config.yaml
experts_per_token: 4
d_expert: 64
moe_layers: [1, 2, 3, 4, 5, 6, 7, 8, 9]
n_empty_slots: 32
routed_scale: 10.4
balance_loss: 0.0102
balance_bias: false
router_z_loss: 0.0001
init_std_router: 0.0172
learning_rate: 0.00193
train_tokens: 505000000
dataset: "wikipedia_en"
Below are experts of layer 6 (counted from 0) of a mixture-of-experts language model. Rows are named router (the router's row for the expert), gate (a neuron's input weights, with its number), up (a neuron's input weights, with its number), down (a neuron's output weights, with its number) and show model dimensions 0-127. Each number is 128 + 32 x the weight over its row's rms, rounded and kept within 0 to 255. Numbers have three digits each.
Before each expert's rows: a language model's description of what the expert responds to. This comes from a sample of Wikipedia text that the model never trained on.

# expert 53
What it handles: Mid-name pieces in proper nouns
router:157145078174116104159161099106077145157070129137073086180118153160103088108096149155167104089113101180122156190106080153108106124110149126115168116079162133143104164172092089079105088187121141115104190131129116163123161109097160081070144144151140096097125181112126133159132138177087106110168155134108098149080126178142094132132093102089167149114117159153092162099091095166115097147118
gate0:125056118086157117119150139098123170179144131152132102079130076145129137126101140090153093106130109091115132183146102067135123112109189176079094118117150080146120107097127165181126123094114143103118121160121144107111170183112144146124071161174104116143107123148121132161097130087129131083092189125167074165148073171096177117150035116112139184176072116163190123098130039110186153109165
up0:165145095144113100061059147073091169134114153166147109120153163188107119067148076139138116155151124156146111082158100163157141128132156118107119134122113104078146104138133098097155160117157139078116092120082136144176115155223134133153123175095102125179143120124122103102147122148134145113100134090114184104121154119152147155108122122136111069131097124177098105150176111163129170105141
down0:121106125118064145088117178141100146172156138102115092113196121116119110100176119120147173128106061137087146109145150116136163132129084139147132120196115195209217159107122126124081081071123129127130146176088110114157140122152098222147145151149137124156177118116117170113110139151103138156148135175130153073166081130125101088144182128190119185110133181113126139153134161196138123143121
gate1:105125137144093143144172114107116151088140174129058091146096193134131163098144112117090064128173105130124097152176118131086132087150198080078152107137070095102126169184094134147132144108141092156148108142083068105112131159099094184140128134175141171130100189137166137048136161111046128150172098127145151140135097155124130101131101076180176128136143142170157121147130165170119152120140
up1:101078075077127123119065101119072109114116116095121189131175188087085119109172123155124142111103118153158171075176138054101129073133077114151153106156111162088111120115151133103143151105174147121102091142150118100116115116109173160189196123086105153117107116170136092138099103060171133112158081093132152110111149155142151145131133164113168208104078102099136107065071123140175063100086
down1:136172113152116107135094111163164097097138117182120104119104083070162153098127134136109105166151155189179109121066140072118151118075127127109166079082103104097092135136051080147154120089149169188097131094177077174178149136166150100132152103125138129070118116171093080135108082142097151111159084086200118142084056125131089149089133104115069111124076189084138099179127144143157120134129
gate2:110170082158118148037153110137174101140087129141168100130121135210087188125108140148127146127067161186126071126141071122139145140104104108121091103180165132156112144134092127138130136082152122108124137147169109120093111104126130153065111089138146148152175104065054114074099061142146098072143155168141156151126083134152042130071177128133119193079168220149133138128163086131140174113123
up2:167151158131118121142143125133056131137158178097069123150078143155177122153106130144101165174165105171130119152095131117086098119125144142143147099119074149087098111126115087138122174184140167138109131169130119103123111091111127176199195070150096067125121067154167112120083135131223142097119150133143155097121143127190086127157105103156189170137141080107098099058089135122129171099061
down2:155083155144115097125165161104095097115013116077082196156094108181112168119114138128200143129083181143165160122164172139176047115118160138099120132127111123106119089123161091080150067089173123170157092078084140139177134107123120098136142095150188157101126167230197149129146129110138133139146122086191084157120089099141135129139104153108160134156099137142104130113101117152194077131113
gate3:123134136171098096095089165205074167117110106157092072111133138139173134106106103165168138169109162124090166149147094080123150094111165152126135147130110122110068159136135128113112116130144128110081091098156138125109141192138123131117089110125100131149098143105132128136102152164054124121136184098094107162089183154115143213141078150101094137089134187207137117084131177163145147151159
up3:112089129138107159133085112105111227141136059117122165091094100154085145142114090142125167100103120151187103112131134118123085136143095184111145122112099141122131166095120138136126152118113111135163120080059110133102151151080105135108098086138113199118131122096066116114105072196145133178105156211131124117144130109122100085100127142171194105103084140205063129145157112134110076155150
down3:109154155154122162161109187131186121138150147159106094108098106177135119114141158152111110089093149102126143122059157139136095105148173116106082107088138092095144103150160115125119160119025203073161129171121124080093109152129112098159141125132170069088143062140128104143114104139111101104137141158153099173167146126134141102111166077122108145160093079182163167157185168117125112111115

# expert 30
What it handles: Digits and infobox breaks
router:193097078148097113169191117132071127183056140167111123169108175176126109129112122156155141087074070130123144117121097099130133080117126084095157135074173148113093169210145110102107109167148175117129137125152128154115190166103150121082135131118139105165108168127100117151109151146086156144159154117105097146088125167173100110119105126137162162119132148168087174085103090183106100123141
gate0:137108112080143118171153107139117151113204150111177142134116077089134165115099136171099106111139125151116145139143158102108155134176169118218106169142170135105104119148128183074135126077177117088128111162135096171088137151131132145070115085131104077078154125132128129166111091087168091083156206167125158122158172119194143119118078128188164084164125160122189136125088149126126059125080
up0:120062098137087110124091182092065129104170101102181141099130154119129100092138111176142115165126143151137125144132132095113106120165135121080089095136143152125127112159097164128178137087151097097180195141177154085141083174060162111056158168173145164108135100103119158134099092087076127143111050173160118150111147128093128104188123134150157139108124076159157123128154101127137101121162
down0:149093085072153128060133130097174125123119184124195145120161150089132138153104121097106069137112152125137183127120123123157157128173136137075111089118136131094152106203102131195187066149140099143075137159133136089152069176103147117059172148161121166157160142104189102114159180110098143168145130144148130158074133128130086068154155128118142090148121100138132147140088129097120143179146
gate1:141108152107152105154087081118119148147083135153161104161173106111155145131106150149181136108115100178138132146065120098115102142149135100155112072153131132151129147089063137132165142174095046084116099180146132100194178126170072150109134146128203123153197127148162116133152139167130145092144188168128138158104118104098170092115184114148073112140134082099099134112181107116170145155081
up1:097153148108154098134109138144066117125094103089124133153071148134126127055136095128166128118135141116168101142154195173145146113193136175171119204142157137203133139081131118044129193115084125108167115094097115156144131155195153095147145109065094076116115152142243141120102185180159080128139075125129159102179182148129144151124122123127130112096145116126152125091080148114050120154039
down1:131167154111149173077080168099101062159164107136156152142118098140202122108101106134102115133141092091135117177100146176103143107149149077143149197130174095109135121139124103091118147154146088136146142113118138114152065140150169148153142135109088061167123138147137135165101102090137148070098140202120114174136128125090147108152148093106109146152180120134117141128144084104113099092089
gate2:154126184096176132130100120117083065121124047097078137164120149205129081159120124150156110087105067144067115116106086119124173124203114134122076149094165152080136106141150188180082152122138143142143122077147087096117167115137163115140098164123089138106144150163112089093141151145123158134146122151134104113130132156110072124133119130150135059104160048132080103089121117128141169124148
up2:111144106134143134115124046164122101079087161128153079162141145189102115083143140120093083118138105137138120148131128125080183123112087127125185149192170083088125124186107134158139163138124081099119169151131154116104100127105170126157137100116135192095112156115195114157176186124138142096150147129053123152136164107170155124152148102137132094101140090150121129126136175104102160138139
down2:074154153102062131088090108165093164106167114128131153067123134095107154134145151165149080088089144160088110134115111161087212136095078141121097078127157129169165130113109143102084131097102096155094120153136130133086130154086151153146124064178177166154141208186174158106133108131110097158112091132133107194120152142144104112139112123133181163132059121101143113145122148154098188112149
gate3:160185069129145178152129141143163077108114183192116138162187131227129153108161103165143167104122152104126123111165126134104089140166198128104142151098138106151091156136198087136120114112131085125133159180148137149117075133154055112183146102107134103115127134169071093125104141189154177168136132062156103144094097143161105096144210126112074110128156112145138137088123108180163104104161
up3:171123108061070094162142123140176111158157118143187129146137137101109121165137177093113105124138072059118156104119160146122144096101058114139158162134061132117126144097118136100145112102145108133134125119106082154124173103142108137055147075103148114112144155094136073177124111139139122147198137137140150128122176107091158138106098089108140152173116145132203160162150237122146087196042
down3:080020105134129122159135200104109114122144157110134128100107091113080075128084109097176109132132091120169121123113131176071116149142150117089111024105088153193174111097113121181163150157146168173157136133076063066086133191172107151151119194088155111142117119107122150146144104085134121066079127112150178149123103095114123140098113188137161090141168123091109152149147149104098106132120

# expert 47
What it handles: Surname first pieces
router:165147106135128114121132118121075159160000127095117095173114187145123101110115152159126091084067110132117141158124071121094133066108113118110134105104123117136109160152121099104115069148113144122099194148136143163090160137098171070069150129203136121129126174116130123156109136174075132117171158148085124134120148159146121113127115073086159159134143212176095176097114130198118114159159
gate0:167103143096144140135113107123047119118104105140163110140128055138134158134086113050098134100114133161172166101165139138123187120158156172170161138113090175132154088113110194127149102166102148088055143189133126131170109158172156105160120098164169109154137162094151152111085054207136119089169183122147087123176122089165128138143095119111115143143135147116175139127164130131125098175148
up0:153160112101117130161129135121146158147101127164084106132114066088112127128150111046175188066163148079101138141123133114128141095093146165136117159142105149143166129161113134076113151087106152130102131154144162158116103141175195097164159111143147083077141126082158139133076061179088111174085103131183111144148102128066143146180106115107097154112151124093159148147098096146139126175146
down0:182132135149172153066136068099105157141217137193139134164118150182113076112120155109158137117138143120136161185148103152179076123113128116158111182143137203146144095148082130106174123131150130096095172126133138150128102157147125087098096164137124083112133133179175119174144142189156100137183073103039139106154157132115123115122092107111102111129075119173165149120143114133147102143206
gate1:096116117128189098148138128112126094112057123135130181174134137112161121126114115124141156132196107142125135130196096052093099124194146112150134152115170173117097112113151145087080099176166107074163141102161124108160152120144179116124207179118097152105104111145147111162115128092143120071144119125112114181132136141181131089112107168120073097133098116172135134091134117104162119165108
up1:119094124137174125105117100088102108102100111195037108182127137132100145132165094137149118144135136082148152106172130138087102089136058119113116110169125105120113089071129125115155116106109092144153151087139157121167171193116175144171167087073079074140143121154127149113117135127102159143117121143130087144134089117102122192103168058115125163128084131096110134166134111159083113125108
down1:082161136137167067151134147132108107110249151137109125130134189126182112128131085159093126106099127111168084130127138155132143092074146150169119147108100119154089128108151152150093162150183116131134117177142120147176123204142127130111148064057114147112097092125087211131142068099195137117188131054152101102103143134144114067135141107096141127170130109061132123134132121147165104157115
gate2:121127092134093166130145109110104159155056217151113155109181150149159112085116221143131126121143201149105166115171120118121188072137073125102100035172150062108118108153109034088100142135114120188131100122127156109126155139113146106168130139126120196141108073184120116158124119185160102129158117152065160139170125120111186117128153145096168090173109128189158123147132162126103065100116
up2:096133104179167086173143144202118062142229137112095166103111132178127120158115092160153117107100166154176133108157124149142072160118127090143073122117118172118117105114144149110095143071188083097112133160180184154174139098095129102140127142152057080119136096112134111097118098152121143124152111079153138074121154154091121127132117134147130144124190146083176120111109172213142164135117
down2:124145121162117111145103160143164163194088101164156167104129125123109137128132143160162087125128130129137047100104128104163065172134139108137094109106106106101130163134173170164112135120126132123134170187153158143203100124132129132112142189182114073106094085059076138153141104066212108132075067104153185080091065138178128164091123091100088132147093146145094114106157132146135133157104
gate3:191145074087129130196171159116099072149122173117166093153098167113115141138152110175139081147079083101107108108131107141075177109120144147130050134100109165128149104106067139154175115151157142126104149137109124112109138138163152091117125139067061148094172137126160156129130115158133099117146149152127123102180124146126168107148105143147123125122114131165126133098099147150080123131114
up3:171136117196097076132120155159123132101246115057109138063117088165148154091183112134142176107125111107149169095135196106129094107109140160112155162143127133099146124116100175117161082116134168163099092159138085134145077103102141130134152104138163094096121065063072138101164080098122147110098124117111144086184105109137139184104144147117187087146141136158143124096152173116122167110164
down3:120133119081160122071149118133129198093119124153191084201127124114154115108128142174115086140076120056154133139108159170082087097156132116127148089175133189126061179151137122129143107128088179143122094168119110157139184161135113101107107106133188164151115163058134121098111184158145109147151171166164156157169165130104107176123123114152103109165143149099119146140119145130101129154130

# expert 61
What it handles: Articles and determiners
router:188099115179141108170160103148094126143113109153067106208112154186118112086154119176179111081080083157129118115153090123094127096099102090118091095104157147140138144179137114071090100132139120083109146128119097129138205151082154095133144144152115127143141132130073107178110139164043110111219176122089068131114135169143104081113081085097130160113159192148090154060153101158139130123129
gate0:077150175149102119103097097128129144127235163140114049139096178130124106070183077124155151048147129145101093125125133159154132171105108062115168161066076128113120108135082082116143140116082087161114139123145133091119125109081157110137036074162170116144138104149151110136124136057072107198112105104163123160121090142169092088206210083177100115115102184200110077141116105120169088158176
up0:137096109130118166130183123130102113105075135157107113177107084107159106184104125120124159160136132123170148116087185149087115069187200154141118112111106131157180080080121107173125120178120164191176099160098114143068153138176148155156159146101100134119153147110146114108112145147181136142130138140132127100145087090123104170153090135122102062081135087177102095135119123189136139169113
down0:131123088107193099172109135114129096117081119105113172146131150169094101135094167103144130106145126135067136115145103173145138103123155146111139139173155168122126135156178136123133115122122098175154164119104132084091157112096156158113171116146125151064139114130098149159118097132133117084180107130151047126128057078088096148074089152103189146099165097080137127154094135113085133086089
gate1:128119134137165114078132086091096095129159132193118128117114160150112120117121106196154135150053147101126076122116098138098156096130108161198145140163244175132149128143097108164110104183158156150098061152160077125185102091121064131144146032149089125179131140171167104142131108106130118146164158108099098099192041120097093147173111141093166113120098129117123129121070173178135111105101
up1:163151190135106141117094131085097106102083140102107083133085143138132131098142151151099146135126091066135121084156149095175096105093187141038118155136124168155160160145126092141132124122114190078119148134133079057152131127111156217113109125114084117110098109119162160163138093086115107075107128132141157149171057140111094107123149139099061070133115107093159101145118196113101111144168
down1:095128183095160168092088106113088115163163114104089110111050097170128100155111108166070099151088131138147133147162096189111093128169135217151067103174117081141141117152130195149187106132101140194082191192139101121181172106143083150138121156141152116120097181154117134104111138109047179094103107041079115126131156106128147134046129136112128149105136120063094159102157134082114132055070
gate2:121120142051147071140071122110118121135121138083064154138124156134111114096119112169129077108149183135141133105145056142138155089187116152160166177084135170188091151118188085130144120143137058176155118119050095130069122099113126139103121202075093144163126126150097119193118102118143091160170181152138190155137153151099177142192096103113053169162164079076126105117136165232115137129171
up2:047143107106110076157077061147116125188139106097150107137149138119146125085136148121127177110106149131152110134101149148192117165127101089178094099143180082135160148140135105132105153117141155136065084179130066114143151088125148099132129171108122133158109190083151134088139091189180097162103163100157149132181122123120130143106092068166142129126103047161165152116142105167150177129170
down2:138167141083137080181078145111150165126165145092135106105144143161124117143127096124176121145139115132108118128103138161094121114166101084133080109093117114084052154122117141103148175099099123089145092138205138153182179102139121166116137123139063099158075111096145179122176157113134067168096130101121083111075076136114165111121111127136159125136097121113144105068199140107156114139150
gate3:095113173128106162098155129162128154091074118188156138143131110125156157101114135111128126162137142168071124089167098134160152119090146167147115139115147134106179125083130066072132133139108124124186100180169086115118065048069191131145182106168086109146108098124061134152129101119133131102139155147044140109125142143104138121113101169104139165112165204150095127170145129172077097146098
up3:140139105087090121142125097161176092172241070090136118020157086133120170143129108119132157127142162153119129093126104124104108126117134116140181144142147087098129105108156150154086119128139137161154145119124221145139166122178086144140147119114117132127138126077189156097131154042179145149120091126183088121185138127142175107158183105135137101130076039114156077059107112180136089117100
down3:126120146169111139130159211110133116120204174165133156178093132099158154152133124073155157101132113143077108092130113166137169147108105119167090121111091138168195085122122173086138161184111107122118029171187077135076146174067153085137175090143076107151109116192117095158097115097142175143111175141079155099087113126141133141115096150163107145138165202104087142145118118102089139137064

# expert 41
What it handles: Year century prefixes
router:154156084171126098142161108103062153173068102127105076177098169179133123114128143172183116120113084141114169133156091129124118094088123110089140147124190119104104165162135082075121087150159185097098164136139104181118161143057164062082143163171114148114142160117094142136117141180078129139164150109126063107115116168138144099129081113104155166127137185171075210060117106158118147151113
gate0:141100123103097125101140123125116149073124071149146108102090113082167151138188177129115098157127066112147131116112167172169128085083132144164117128150120145147140158123085132098174099188097150072212092097110096114079153162070134134104182112127134161124113143118085093168107129150121115092154073105162103154065133175115093108129112128151077115128201153099152068163159090111121130103064
up0:088128105161233107128137139164171089135032105111125130121165112055171166128109143119202113132099164079163154180100120109179111121170163133184163081141099142154156113171163113126099124161149112110147125101146116117134092126171157173099151142121148115130123174100161112131120042183126107123103114132166135165076158095138163160123090131204085156143189107132133080085114154134168189102059
down0:074064137159139110133130145106097175110071154104144137180093115121156163181135139088095118086189105097144141165120065172105114116103135089110159141129100100153135201131124078145134114107062081169122088105048073110141140160128142105117131132134150132210104178141109152103093123161132102096159107144140107110097142129128094086141186160144124181124132150143178155114178135195142102108117
gate1:167214056131182126164188138120133120148092115123145081063083117152124148174107119119135122117136099106110137189115157130112160184114067129085057192119165092120069109212121147056096088110118158176136097117141105138096142094137198114129121163129094079138107101089099100079157124145140142158131120125148098160106090112138146166102095120155183123201093132094136239146149096146085194162147
up1:120180175176154109096114175099152094092110076166151155113099134089168113179133083095127093106169097144109134112133128165153125089133097106101074142104169106082110143079152112141127123064115134166109095073155068153135150129143169093083152193103151118137141119116109157142106148136141149115135094144076126111091126149126118161169124133116135161116149099104103129152109128134152092035166
down1:166134119135138083093170124160146111112067121125138197160112141087157134127096138110135115115150114147078135153153119129158164094145116040115159152178123120096114178185131080135061154165179105118108109096121062094124144129127126134141164069121198149138131118088133128116136162197083074123140153151160136151117123157152161097165126067137114146111160122036161187109103167190111145136086
gate2:132100106119085076103100131117136116131132133159143094152119156118162104123147112142123148124147124075156161079195152195056104068129107120159133079148076106167137127109162164141191132180159108228126166068213130111124107118146148143084136142119163141082150122195153114114102152111132079074145086173109102165133109099120071051137119085113142134099126119144139127127117144101152131175164
up2:157147097093120183116167100163140148113094096197081139129164042113142067159104087149146146141125133119128096098117097125173079147172137091108123099135087162144097099156103118106193130093051157126137093159104135119079105164104138166145164110150104155147156115151101170119113132133100135045143152133111115163142122080159169157156113085179083150136150133140152180149104163148128103087082
down2:149117130126134155110108072142108153119163133148087115145073115175118170114100195128156082074120137116127096150170123090138169166160102130158133149186090085111106196051106097113128110072151094130150107172129077037137100098076101153136114041138075136135126144094101079144100099135134130181133109163123081139170138156165136041181116174120173168109163151069190101093101123137151131134058
gate3:121126144073174102080145104139143159146112084138089151104077121135113102150121147112190085105107065167144167122121100198129191115095074139118128100143168115094149143066118129118103081132099120182169113084096083123079133134089153043109100138152152121088149127165082125083136116137082157064144038133109091135181086129081121075108144142116149129142102033095106129078118104140162172153080
up3:175144138142140148081169114096069183109149098131154128088072106173130141157126111092137059141158081145136187094073150181154148176097113091089141134109202151071109111099096157122108100125106109119135066061092147096115145122095111107140130129184147166136096091108146139118154104094109192132184097083139100161146125111113141149117142129079181125134072148103066144146057173190189116115164
down3:146103079174109187140153013086112122146124191151124117119114141165127169173132149180210138107137154117130145108181168123166156117082135153091090124108123144103163164164132099144121089136091128148141126100111112100103124120105104130121144138122114139101151139227076099088203102118144121107143107083131099054098156131156118123098163139159121135113093088122146146155130077206107172130137

# expert 25
What it handles: Clause boundaries, speech verbs
router:152113083154124089125158085163070151176103100149060125159111114183145059100137123167167084076063102165142170114167085136074135131095127110116128108113156124146093162167158136105099099136119150108096135202152112158120170122125152076117148154146118150143118131124116124176127143154064118121162144122097067117122149186160130099090080136129193163074163140152063140073148089136159141145144
gate0:089200100140121116170129201165134151147145074094082122128115157158157146116131157183124068114152153098076079157135118168164173182168079119099165168137165174117109123125136110121066146136127089168149145105124099134123082114084088094156112124118093116131110146177147130188183140132121109118106138165132125124093131134233107155112126161103141122139138083121147090081102097135198162146090
up0:110117161121133155136157140135106168139104119121157096146144112129173095133130062094152109138120187096101140050122071099158098111184133083124143102132129137111116119146216085145163089091139119130124137082151122186105186054098133190107160135149104198114130159183093105108156105161108122106121129191174098147168092098105159145056118193153080102152164106106092180129136154122131147124113
down0:140101142101152183142205154124201151113172097099139090141157131126133174162138171126104143103161161079121132122114147113154218142118098082120140124097075080103102152186180155126131149144148079114111209173123141105098114126137151159106096121110078074156166142158123125119109127167063106135119161105069108050119068096109188156109143153089123138099076045138095175103181145149129183162115
gate1:145168145093102094126146155125159145138117128191090064113187115085157156109143153170132108133086076134123067189180133203134122102144180135126091145139151128122135157129151152018145094143141144145160154117085136136102119109168156138136063194123119130110171190156110158152157172132142107106054129192108106178115153143143151086187069164073048169068147120140108119158135108127142159084130
up1:121162161098101165162143181138168121104122103152111127077122159158125092155121189120179162149183141140051123104145099162179069109141188160158174146147187067169083121092131108126150096161145120147114086105143155086125148135145185183121076097130156172098074105202112109175166077121145133103145161121165166156097094087144173098138048122125115144132093104124140179130163169098156129182187
down1:104097153122077108107162115151148105141220164113126119153092099152174115172098125071159064158140065144155195222110147123198114186093125148118086087151122103128151129098129120071141062130120147126123114135121115098094151126149148140167149132120145127110114141141118205153107066140167074110108112142140142123080137083167105145144054108097114072179115145165117151151153100200111116159111
gate2:156110109119135113126142120144149119132114138108135194123145163182088150094119135125176185138148150172131135156100136124143129086188072151108110113140119168190146105115106155170119121094126151103069114130126091125143114179150109161148157072159074147214150110126166085117082113111112151164178149209132145071094134126133127197092135220162148085123118097101140109130154096085118216119119
up2:143133106110073197125168121105132143061142159158159091133108172133131125140083156076176101147190077170164125142118133100154139092101092118126147142114111141108123107152087168106100164118130183125142126076121087128144174084084133152138121155140108067141174166113124127130139107165137193135117178135134111156124125101157173176083111131105156098145120070152177065094105094113082094079084
down2:117073128133145143113154130162124171132153105125166083132180165070184103101131105191153126129143139127132117109056044148158119191140131150145134119115121105126145150101073181159132157133115097113172232175114109164070107211177101116076093131146127114127143158097100149092155055155125141116105116114159067105132124120132134157170162148086139098117197133094080107124096160140144150129068
gate3:158088125073144146114131130146069078145150105137084116155066129141108128079182171143117116087122111155123070163129127139167164169161156125136097102169144063157129178127101149121087099120092125134091143116077101123125070153124151103150162119141114157153117118087088114073116181087118136139133147158087113128133113169125098153147115119105131188161187177128072167110118122135132128135168
up3:116110196094126173115082148178127128126092189143127114108109153148147103119128131119157112100110131086147146130097058078128140125153133137092148127123130093088157097147156151106085114175104208140126113153123108101102155156070143165110117144142117088120155117156114155143085120076155193109117137151173112185117073126156164185146234106089167102117182148085105131091019125126185131173151
down3:139157086174091129108122075124144115129083179069176110077141122122097126176159178122142049087109091190165176041135089090138133176139130147130201164149071128097060141131067119182162151187145094116121086083100146124142145089135134105093164118129140122153172133109135109144083149088167164128144128120109097147140037158175096087109163128155141141096112079108121116118100104133173084143122

# expert 28
What it handles: Time and place prepositions
router:131109129189120114142193074137104152167083097109112067206111186143149078115127109149185137126108100135126162135137094119079127142059160115129200128094159131144094148166154108093115083125120128093074117145127111159160152117082160092087153190109112135120119163116115100184088153131034160143132167133113066123135103175168130102133104116124168145123128163160108163041120146183141135154154
gate0:112071162112179173154107122105087151177140128122122174104099168094109112185126116118106085190089136122102124130101123163119109143110128108159131146085110063106109156112137158062159116153091144049113134099105159115087107121121133145086143081112082094099164136072137212085141160171120103170150128105132124113121099129153152161128163148128081156150164170146112139147151124148097099128089
up0:092153093123162156156088116135151086210113087107074142115119117167119099101186126169097097151121092135070094120123126118080093136193127149115113151141151129131102132151156079105114102103125165153174155140077108122082133104120117111126179173087066151091127132142144146134143161103114121180164054094150119107135102164218129137164118116112164150128163137093188106154129165183107147139116
down0:105099105088115075114127088169092147153198134092059165137148115112131159154195136102118187131125169157145139167103112165050127102139113086120129163181082111057180128140119174152118083129123140110172194138114075137167047187167096141097153150132151141109112156099154130117083101176168113142181142139154082146122120191123114157167048117140084137088136143162145115121100093140145139098116
gate1:137103101168133145178104063118135123129091105151090121133099140103131018121095191076115121195121124155151118146116082128168098128166110165096124152127171142119146112133125094057159078173100152087166114134139103086143131164160137137100112157131128136160116099067157182192108102102108138104137144092154109129168180105088099129135096091150091173107074169163074159150140142145122204150146
up1:161075135077168151160170115128090118126118154136103108132118126141136106152113134146094146160137138101166146179142127162119077118094069121117186151125112148152139094104063193135127178143157115112131123113116111089106135136119164180111128106193162162108133122113084151159099147157145090061155117037091120112124087120200129121182144129138129127082120139130075084166187077170114118155130
down1:130148157129157146161127143109087149181066192156148121155154121122088115152056124098123084055106106118097155111120141167205112159090134074084108139098111189139134130129165132176155185131144081156191105074099090163137160126091171065101171126177114082075123123125180082128155181116114164119143154110093196129151080187105087186128142121124145140102117143148154129109131162138104116145125
gate2:075087093038084081204146102052176136148138104175139129113166124162146076107118102123095115111178205087150067086143132150176129167123122176116111114105155116170112094121201129119142078097105116143147133125088193165133119137125124160152122120160138153120116102103097100128136125224142158123096128127098091062193167182170153080144101146116134139130076072099125120113177123129075126111140
up2:104134186085154149131155161143102141161148145121119118098109138081153085146088198112143222190037159137186181145118132068118147159112147083120148097153191129176141192115095050156089173145166130133121124217150136146088091166173132098085115146164134129124207131149114107144159130136084215130128088099112116128088122166062115168137135140179171157124163162123122088124150174142137089116093
down2:112091159091090148171162200025101096209075093110123143098137106144135144144126165108101091171104125151099149102053155142083147109109187196152093088129125032129118087159149141114105153152136160083099164125068094136109094120104129090139085127098123057134161094189144092132091088134091175109119116078112117133123060139167207154133108132165108139132152127195143087115096163126210101084117
gate3:123099164092176111138114104117139135088126130112099160124153112130113078150103149108140105136113105105092118131188125178090117177116182092130148167128125129161088107093123131141126156129101144139145141172044083117147111130140060108133098155095134115054150139166178127157168066175148126189162112093136142177128162133150169072107175129163149149134152085141169110141106140183125144157179
up3:106106116159072150113159121131139158155088165143175120097137180096168153062193186153096104047175133104079134144136133165145133109080161145124076123130097191111114153162125130150117066115090164128106127111134166132153124117136113088129122134138192103189155128092133068149094153143097106171136096134161130033134093131136128086087153103129123145131086160133167108061140124129098158089159
down3:144181115135106097122116124162093073185128143141085112070167151135141099112200113105223087082100167140129121110134137157121156116204075195168117124098114166093133157180089120158078124110095129106131169085135091135149132168137097083205124116147120107103120149197123085146055154147098127075131145179099166130086158115116115096100105098143081136086114112147133173148149198081121103114093

# expert 26
What it handles: Proper name fragments
router:168131098172104107137141105085073154155068114116103096182107174169112108111097129149158093104101105190084160174107091139097117093123141124117186130088160159100105170179126080071087080154126152106098200145135126181105167108119163091074138152174157108111102180109109116172095111168079120115162146126113099181099147198138106118141099120092160136099143169170089160108107122148127112132143
gate0:095051153152160136102119122102168192096081124094163211174108149113089172086116097119091124116079111082122143141126173154134103139106102151179145104084212164085145107170180082106094091092141110184088094097121117086150149129102083126126159109113146158147161173151160120206066123156109082147161135141137166138118125121135186107111078160099173107119158150083142128145113082143086102077125
up0:130164137156121161139109103105100091194152122132112126134107153141086170171163111108154122102116158119138134138096121180110076118172110155171067095115193119120129101134112108147109173157117136102154054114116152139157128172148146138122200136063133116138049113165079111170101109128114122132132152105130137146108128135102174182031222153211190099091096132148155175072138151168139122151153
down0:172102110093180050113193110192104134171161127187153132102119124131164135140171122129092141132119189098155131122066107120112082105154089150137108182066124114224154174142134134116068201136154119150144121089161096115080092101137113133134095188135140121115142143119128113140146179117170156141094099120148185138122160105129135139107142063136104102141099098170143086140155149135134164155103
gate1:177120100126145128152143145117117154098108133119074153124130105097158245158095097125157134100136198137132132138164172119095128172142127123122180167101137115182135152175158097105124091162139117135147066093141161149135142079104117083119096111154137118156141117125097122201050106186101190092131134191127142087213131153126157157114059122146184107120165150101144094102148108135135130126143
up1:140130134141106114170083155141163155091132105068113132150143114111184074117144115058116114189144195074150116113173066137125115119155153167117165157147077150139083091166111161109108104125139147079173148082122094150116161136129151143139157183133174095103168103089213122115093101131135165118169135063117071124097118092142127136145200120151148197153158062142076155109128155107114128126135
down1:109118153143121129179197116135136154093075101133145116080170085143164121122141106090134098151126122080112020107116157163139159202111176099164136117160119188154178096037184206109153133177130151125108132138149099127113178154122087143117146155125097098136147143162112198145098103177114102125119130137085085094102151129103117124132131098083171118183090117093100125118168122106152163164140
gate2:155110103111079080157089042144081114149108084120121151145163130140114111159055186100113143114095122160106121134149147140144068164129153071093101117052102179136098131167148084128092114129190128125061165124127141127127160083183151117115071116150133173076168180097079137099160103147117179119126159128114159103098194190124133101180127083140166115115124097134108132170118111077167098112124
up2:084089114139082110119103197148129101139145127137120192135098153142156175173102100108119173105132105114139126114082183149133134139110094109076123083175148111180062125171085066124130148137135137115142139134121120173091125112110130144117082062116092109157178121163131092126111172098146090089131146131057134094166145152152074086089093090112125115091176086111129113125118133156140162145197
down2:136150136139102137081201149102145173162132144131154075101128127109117134110116167073155127183183164127127167156083187131145139144161109201062159096163123146149093119098043160125125127134151139151147093123113101073142174148111162149162130122164115109152109140156130112192182136124110090119182128154105156122098149155159118104138138117134180166066099133205145084170145141162093104180099
gate3:134090131151127146157076147128148078126060122146142094127124196137101178108093174125112131139094099163105101194096128106097109090167101157118118135181107076100132117158098122100085092145135172189105089122113067152073096129173107105138109149140042090147152150083130148123135138113119113113150146104147136165119102162194141126085151179143130080125142156119083172142071115114155188127128
up3:094150138143142134065102135159117116106107152105141142113180125129099127118115103120147133108130129150125117106145156151141137119137122052145101144125175126125085074183090089131090123141151137146098155142147099126137062125143124191173121142143079153122126111205111124156160136093119120147167152140077109105091110175097133130119142084134183154177092166118120163084093140119131143101057
down3:105133131174089063117117132129084126092071167176171112155120126134095153118116180117111128140116083176170138149118167151117084112087106205102153115072197146183136126209135100127135132162131160104129147132186080127126138068099044133107145157105164158163165108191119148128133124142096143146104108130085109105063178103124140182161140149071110162116135137194100157092125116119139123155214